Experts of a small language model: a variant of Adam for the experts.
Below are experts of layer 6 (counted from 0) of a mixture-of-experts language model. Rows are named router (the router's row for the expert) and show model dimensions 0-255. Each number is 500 + 25 x the weight over its row's rms, rounded and kept within 0 to 999. Numbers have three digits each.
After each expert's rows: "comes after" lists some tokens at least twice as common just before its tokens as in all text. This comes from a sample of Wikipedia text that the model never trained on. Tokens count by the router's weight.

# expert 18
router:502544485449560560515486499468501545484495500501525497475461481498502497480542463567513532457492494506485508456486490527515475515457506478527497502495512509491472457501535504595526480511524498522498479520492491514518510506514493481487493515507481488474458482490514558495475473533504531519501527448490497495470537521521471462455503529488519476524508522466518496507511484501510442481491514500517543499554525499522510523470463515448481476504492497500496460497520493496474494492472492505540509518512527491498546471445518511517500495516491443522508482495510450497493500521531513515497543483522511526540507533519484504472476481515479502495482454489526498475490525532525544465492527523473468478491466447482469477515473500470499508474451506499499546496479507505528491468506483
comes after: "|", " |", " the", " in", " a", " and"

# expert 93
router:542553437455541558565514484472466536539506472532547475485454504472508461519482440550528491496516525478443507465471492497507518502462463501538511520508515530492515492471508525528519508501522522483494503477521513493527489484493491476522480508523484500496485487498510476496506502512490514522521491496502497441486470503492483511498522532505457521538527550487481518526504516500536457520520485497522528508503514521487531532563505492493504509494559505483496496491533545469500491479500488513519487482503521538480540519485517477508511464530500486498502484439502440432494492531469503508484524493498514480502508542501488527487500510528499513487500468473509521495517532507468526451498499485482506452515470471502525526498497526504493521524462479521504556541527530477505519454505524
comes after: " |", ";", " /", " chronology", "6", " –"

# expert 62
router:472545493443526527537516498480486516564505531498520480502495516519547493507532466602523502480487497472498501519486465495473529507523476463536505491457501520467513495501537524567478515513527499513496483509506504466519516518472473496499472496508501485462523503475459494478508466536492507526500463497477483483490523512461483544483497494460496528521570549460520498530525498497525450535492551475497515526504503507461482493505523482535473512503491483528506473510533510475464507481522512492516487516491545506490536501457512493497458459532541496494524507474497514458513471477509497516509479519466491452516543541509481539486500547517477491489494488554501486494492490491490509441527499485475493473478502477491512474514514523486526489507491484504514550477537508478531520476526527
comes after: "-", "20", "19", "\n", "|", " •"

# expert 122
router:511582440441582565515470474492481505517515507481536480502508498501517501498500488568516499514544531505471490481475498469487495533519506448538532472481521524505499515498507492556494493475517510512501497483484494482495488483485470490510554503515501494474524451496458501522524470532495485499446470525495476484489533517473504510498477523480502506512492521481519479501512493480523477506532507464502521536543501509493525546516483471479514485473526533525487472496530486501498495464465516476496493478502521491478533516477468486492496495465513438508533526496453477426532496499469516517535536528502518478503495516459481501534483506539485519491507456503513493503492509531471543431508484493491510506467493454473463493493539500491504524503504457528532488540498485481517486491497498
comes after: " (", "19", "20", "18", "(", "C"

# expert 36
router:493581467405538588593506490451491573538500511514534474502495493524511504467486500543523495461493513507480466476493499482495502523538478498516516495498534497464507504484500489503532514485551502478508484496510489504496502505477508481485499496516467498472481461503492519494513485537486501505483515528495471496484483505408501525469481511501503474503524522492484487507489509487536452498512491489469539516539492521497513530447496485498481483496512528501487508502496500475474503490511503486497502499483514474500481484487491506501480484494518453520521521445475450476523517490496499496490511496458535476542537506502484507469495513510501513514539504525480492509505491541503506448507508513509489507540463456489497518493543488489486476486478485578512566508496479516547490505507509
comes after: ".", ",", " of", ".\n\n", " that", " and"

# expert 120
router:514538457436551557531512486501490533494495496484520500501498482479518532502514482615492468513536518503486502511485493469503509538509478448546517492439490531511532504516516491545522496492529481489489488502475515463501495487483459506514502508513505492486518439478476474511506505554494497532458462545494476487502501492456500514496494521487483509523501514497527487509510510484528479501524508481485507505520500547489533551479480496478488473497522555524489485464526486527495497457461546499497494483506541510443515493452512469482510474496498484512532499495476468460511491520485526515512540539504513498476533536461465507524485513515484519482513463504487478505487507511477527414499473502487504493527494454496473482464519511503482493512465472528519537492535500469499469472500511
comes after: " (", "20", "19", ".", "(", "″N"

# expert 63
router:512531455430540551511501478485490531530512489495517500510503521508529537482504473557487508493480499506495503483493509514506476516504506478516502481462518496491482465532521511607482502531528478452511473474490451499518482507517494496524522531512501508492504463484483512462505474543460468517489516471499474507486560470471462471536478528546523481496528493451527525517490476493508489496535492493492514526497497515467510554535529483464486453519481531495515487462521475502494490507525526466471516505470533502475556505497504453486503468479520500514495497465494462449469491504486508498511529479517547493539480508482515475520499503502474507484538495512481493518486543544478531440511493497485503502518490418476494534484509475473528529490512487500512547510482523501525507500510481
comes after: " |", "19", "|", "20", "–", ")"

# expert 91
router:506566417440531570561506496477470545549498520505515483519496501493539498466505430598525514517509485497487489483497516496503491487501492467550488522495502509473520497523530507529548524481514443493496454471465471498517485502487506471485527532520452491489489481513481506490498479516491493503516477528530483509508494494480454504507482514520520492513539553511521509509499490490484464519536490484468525526541488500500513507553538494478510497506515512496499495542497486492488526469484528491520479498488532487509567486499499522500509466527485486501545509449486450475505498495466470508502531535502526511485505569515510509519471529503496491472492538500493512488507519512505514462500517505514494477474492479513491529468534509488488533472475488541527491515511518469528524494517479
comes after: " the", "20", " in", "19", " his", " first"

# expert 9
router:518541503446533543527535474466531519492512523455550483478470492463510512483493470558513495432532486468495527504503511524509478534515520506522473466516495502468507486507521511549483554533558492476508499471530505514522481493503527487528504490506493479480489461498460529465523482506511485496455515501489500480490490491470439552483524494529496542525547513468519513510499473482515482514520504494505547536495506494474523506518469496521517495491494520516540489476553508503469497466530507504474496509499524500491536502488505510524480470535493465487532505481479518454493495477494483509485520496467511498581486549488489505515536528489492492469542461506512507477470534507525516430504490490454475461548515472507500511536486502550482514476487456524513518498496462521496499492493478
comes after: "-", "\n", " Coordinates", " Country", " by", " Location"

# expert 29
router:484562432454544585535508489446519503519500498492521478512465531494491518479505433576521514490486488517481517462490522510518474514485501456534531510485486524466484472527482465605508485511546491502468484491500488493517462507483506517498468508531461469499490475495504505515476474529523509548501528463479485473478526509499475518488494508495497505485506531526478492502510483482510466515536491496509508500506501510507523495514497523465475492484503518493477477519540479486506529490500541491528516500482477489501525522466519501481487479506487481517537494485494485510511486516518505533539521475495535505522552526506469513499498505495460493464500489491485499489519543532494520431498521506488509490505415415499482515478520498478497500492497482505513547481501523502539498484500491
comes after: "|", " |", ",", " in", " the", ";"

# expert 57
router:535513477442555554530479508474436525506517492474530480473509478508493501504497467578507471477526537528497497484499499474508496508518487461523501511526489496472474528521509513581491512483537489482502482514469450476506511524505509491511537524486493467492522503484470543458499499553499504504505486512498489491510511489505434484470500546535514536522515542480477537526456491504492473515546544504506545494504536487517508495544492468452491469481529495501506526502520494466503500484465533471471494489545517500523538513470514497506509487480478457496518513477519501481502487473505494535501488467512547480503525499497488488504470510490513501438501510495481529494492498506507545459506491540522533457487441453456465504524479491500485543478497506458516477502508489476528486524493524
comes after: " ", "==", " (", "19", "aged", "==="

# expert 17
router:521557434451596584531471489471466507521492545503539490447496470517520505463509477551494496492503486512486515489511502486528499480521507513511497496481511516455526481520514522542514506498534488526507489487478470488518522471480509492510534508500486477485486466477463537489488476551495502497471448506533481535537499509457469497496466523538507516528537526475494489488486500454509478516537500512495528510538533476468529507570529464480492485518501514495525481501489486495489509479478529479512493509498530521505552468500484491523500479478502434528516500477483482472504511493492466517553540521486524501537494544508464498511482530523511504470500484533502484499496495507523518436536474459515505494461511489519497499472534513486485505462491500536497501514474481511513509498506502
comes after: "19", "20", "18", " New", "17", " U"

# expert 6
router:505551468407560571595518503464512554521487521496499481504499511513535537487481481577532501513528473513469485497485506510529506540514464496528517500467515515462492506527491505540495476509530500440485455486461509483539507509477515481486532531526477487478510495501495514517508481527470525541497478498486475504483480484481480496501478511457502518513532529467528477512499469480504487467508527496468544512510517542484496485519539499488479491507478517506483498507506481499509481449509516486523485507492518455520544514461526453499529470503502498548525532477492481518532483472478510518491536467507525464530549528477504506511516485498528487487501479519502506513546530537471515493529527488512521491528481514489498502460479493489521513499484504508465551496520492480506493469494520
comes after: " to", " he", " He", " also", " who", " and"

# expert 15
router:540517451431543546617509494480489535537477506525565478537503486532497488501484530610517455484519482485488504468500515519520521516521511483521491485489516502519484516479475481547475520507536462478497473469465490485511516486500490476502502508524481486485474483510480516495497520539484529530511503479477468491510511508468472533510492515472473503526503493474532477506497497477474490495494534464498507499508494517462495514499515507468462487507466533497485478508531502479498489455477464484480488491489527480523549503489483512480520491503469485502504491495480468451487469458493499521519473495480548469553519500488502519532480501514515541493511472506484495496540519506496483469552507496495522461544506452509510472481482471497470461489474471492516511475513521505509501464530523
comes after: "20", " |", "19", ";", "–", " to"

# expert 102
router:525559481414521562579535490479471549505517543496544491497501466503526513473497474553504524490516509507475512495497528521473499529558461450531476506516493516508528479492517501537473512520530487509501451522493472508514501499490542492521517516554482516492500470453487526465494475546511517472483486509464448525540499527472437515476502535490491492536554556456538524560490500487499454517511500496517524489506527493507495489473505490507529484509526490526507506517469524504481452487507491473495505480497522484510471498467526487495489486516500499498516477494461477488468490521469503535513529490497508494514491534501521487501507505479514461489499513485509538514524544525491499449528499508487490464513465456496525491494485502505469503511480467530482527466477491488515493496528518
comes after: " in", " of", " for", " during", " In", " from"

# expert 39
router:507543461457531561520508498423476529527490534526565482542517526485481498521521480564493510508522476504447520490487498542503510499517475459513505525492499508491514492517533468565524540513554463503508496483495461489517500483491499478495475568532491509477505508525494491487486456553462492536528496538527481480496527499491493504444485511535476504513512521462532492505519474479529482475497510535462510517550455529500508531526495517481511473505514500511500461522516508488493526491446525484489503496523543493527524517486487500487518462496535500490514495481492507462484499500462515509516532501498531485505468529524496476507492507491502505494514489508497473506547502520491481457532502509475496456502519442538507485516497518513496529527476468550499532476559484491546477500524484
comes after: " |", "|", " USA", " .", ":", " against"

# expert 58
router:512557479465554544563490506483490555495511508492548511524498471494468503508522505559508482462531493473479529473502508494509450506530485464522498515512465533464549513496510520522500527493524510506476479504493483487531531500498528475517491510497513481468498454514521487458507479510487523526472489515516497513522525492467496518486516549535521499535559508467551496529472487490492500486534498475488535495534494504509495511510479518492466499516527537509520495551489499468513492499490503504492498496519546524472519483482485520508463471520536448525506493435494481467520483465473458528534544475483521506522495543503479512508482537540510535515525462498490496488474497524524487457506505535485511508466479459511500510485502502532517548474488472548499580486522501515517504483456465
comes after: " the", " The", "The", " at", "'s", " near"

# expert 12
router:509585494436587536542495498485458536528488468461545490525475473511489537498518459571521531487543502484466508484515489532508483495498472474515520475502503508477510489544519519563547504473532506481499491495480516499537495523518508461523548497554479510458519509493511491507497474511496507529527518551493468512520505512442498486494488503508485486542551537477498490497513473488505510497510499493482514502515474524484561514513516510463494511500514490498513495502515517469511495507480516475542508464490547529500504526484511488503475485507515495480552458463523481447502540535463497529538486480537521484481506521503506519522521515507507477500518518521460537507522509503483526471514499520508544470512454468490493486504505503483494476498471469511527477499505492463535496513468513
comes after: " ", "0", " −", "1", " +", "2"

# expert 67
router:483535430368550574530510506503496531550485486504545496502492494494516518506509485517530525478490485496461502509483470493501508486484474498505496505480494514481476488499526527488483525526563456439482499513496463472528446495521497463523498539516497494481468496500467490484487480524479486513495488506452441470523504493484490483515520507498492524508516538455482514513477519501503489509517516513488496498528496522508514514478508525480473467495501532499506457504496529444513505433468514462493507459494554488505517510482506513543475488538519460544514502517491447491524515464484521471516513485522475482502471503537480512497482536485528515509468473509504494512505492510492489439543513539509517461510500475491483487517490499538483504501466522488514514497518494478525485474482493
comes after: ",", " known", "s", " and", " such", " well"

# expert 95
router:529536421447529561531565512464483528528474503515558483516464494504519496481496465565536481523511487513473510473484495501486535548528475482495474521474517507475495517523498482541488532535509498472520505460461502481534480498513504480495471503502466478474499498494482531496507509499499526535470513505478468518526510516475464527527528502534507469531513494453493506529503481462515487521506519479497504496486459502496515523480521515476503501511514512518481493512487519487458510491500549467494485497487573517529517524465526460495492470515503487505529503465492465453503512512466490508520519469494536490469474533519481493495474518524523517528482497521492484492532508501521526441559498479459512485508512433510494534465543492499526495529483506545493550496545507475527528512500510
comes after: " |\n", "–", "|", "1", ";", "2"

# expert 96
router:528532464420580546578494481493482510467510527498504508499505510466520523510493507558518469491509485534489512457475483508471508497465461445521474473478491470528493489543547545562531508509555485490496480477498485514517475485477491478515505484539476495471545513538467483489500470500475512509525521511525486508524480484486478511464486539471514454538528539484488529506451490498477471498492524540513537502498514519493497469522521507497482488511519501519490467524502500501490518495492533462511473442495504488498538475483510461509454470499529456524519507491506470473459480485500530521530474525498529475480520527509481509489506518481507489494469474532490483492506496541495543439526485506480512474496446460475504490518510482461488488480495514479498514497474505486493496497511496
comes after: " ", " (", "–", "/", "===", " =\n\n"

# expert 110
router:507545493450530518546532485457476538514521479518540495505465487468510482516503433561525526487504448505471506478473447497508510498517515481549516474502499473526494498522482516534502524528563516484471483468482540491514514489487505473495496501526486501483501492497531480441533490537474500505473485516508490517495515543479502471498529543505511466516560493467535525526501496516493496526474500498519482545521473489471490522517507475508505478493509545542502461472483473526512515466488479436494486500496521536471523509448516473547502507476498451531532504477500484474475502504454482537511553500511531482537492548491447508526507510516496511494525467507491513485498478526482504440516484534488476501508475481493525498483494480483476491472443510521505537531508522529524480491488496
comes after: "\n", " |", ")\n", "%", ";", "age"

# expert 103
router:499541469444635537555493474461467536479488508468511506470498485501520489479494480567511479493524484524483472479485533474488524528494494453511492496507485529471483479494530517553540507489568464487498478497506516475518495515506508488496457444513509484494500500528454520477501490499501530536506490501538465503529486513474518494449490522506494469525521539475536507513445481523536461516508522540495551516505506500503508519543489461475488542489483508525506480519500496494481503486502506471499490478494507512519520496456505479497447503488489476513527511504506476510482489496491469509521489512473522465518498491508479518468501523498518494493485485511498493503506497536523534429539519452518510493494490446499500474506466488451488505477480510509512546496485515493518523470494485
comes after: " ", ".", " $", "10", " (", "12"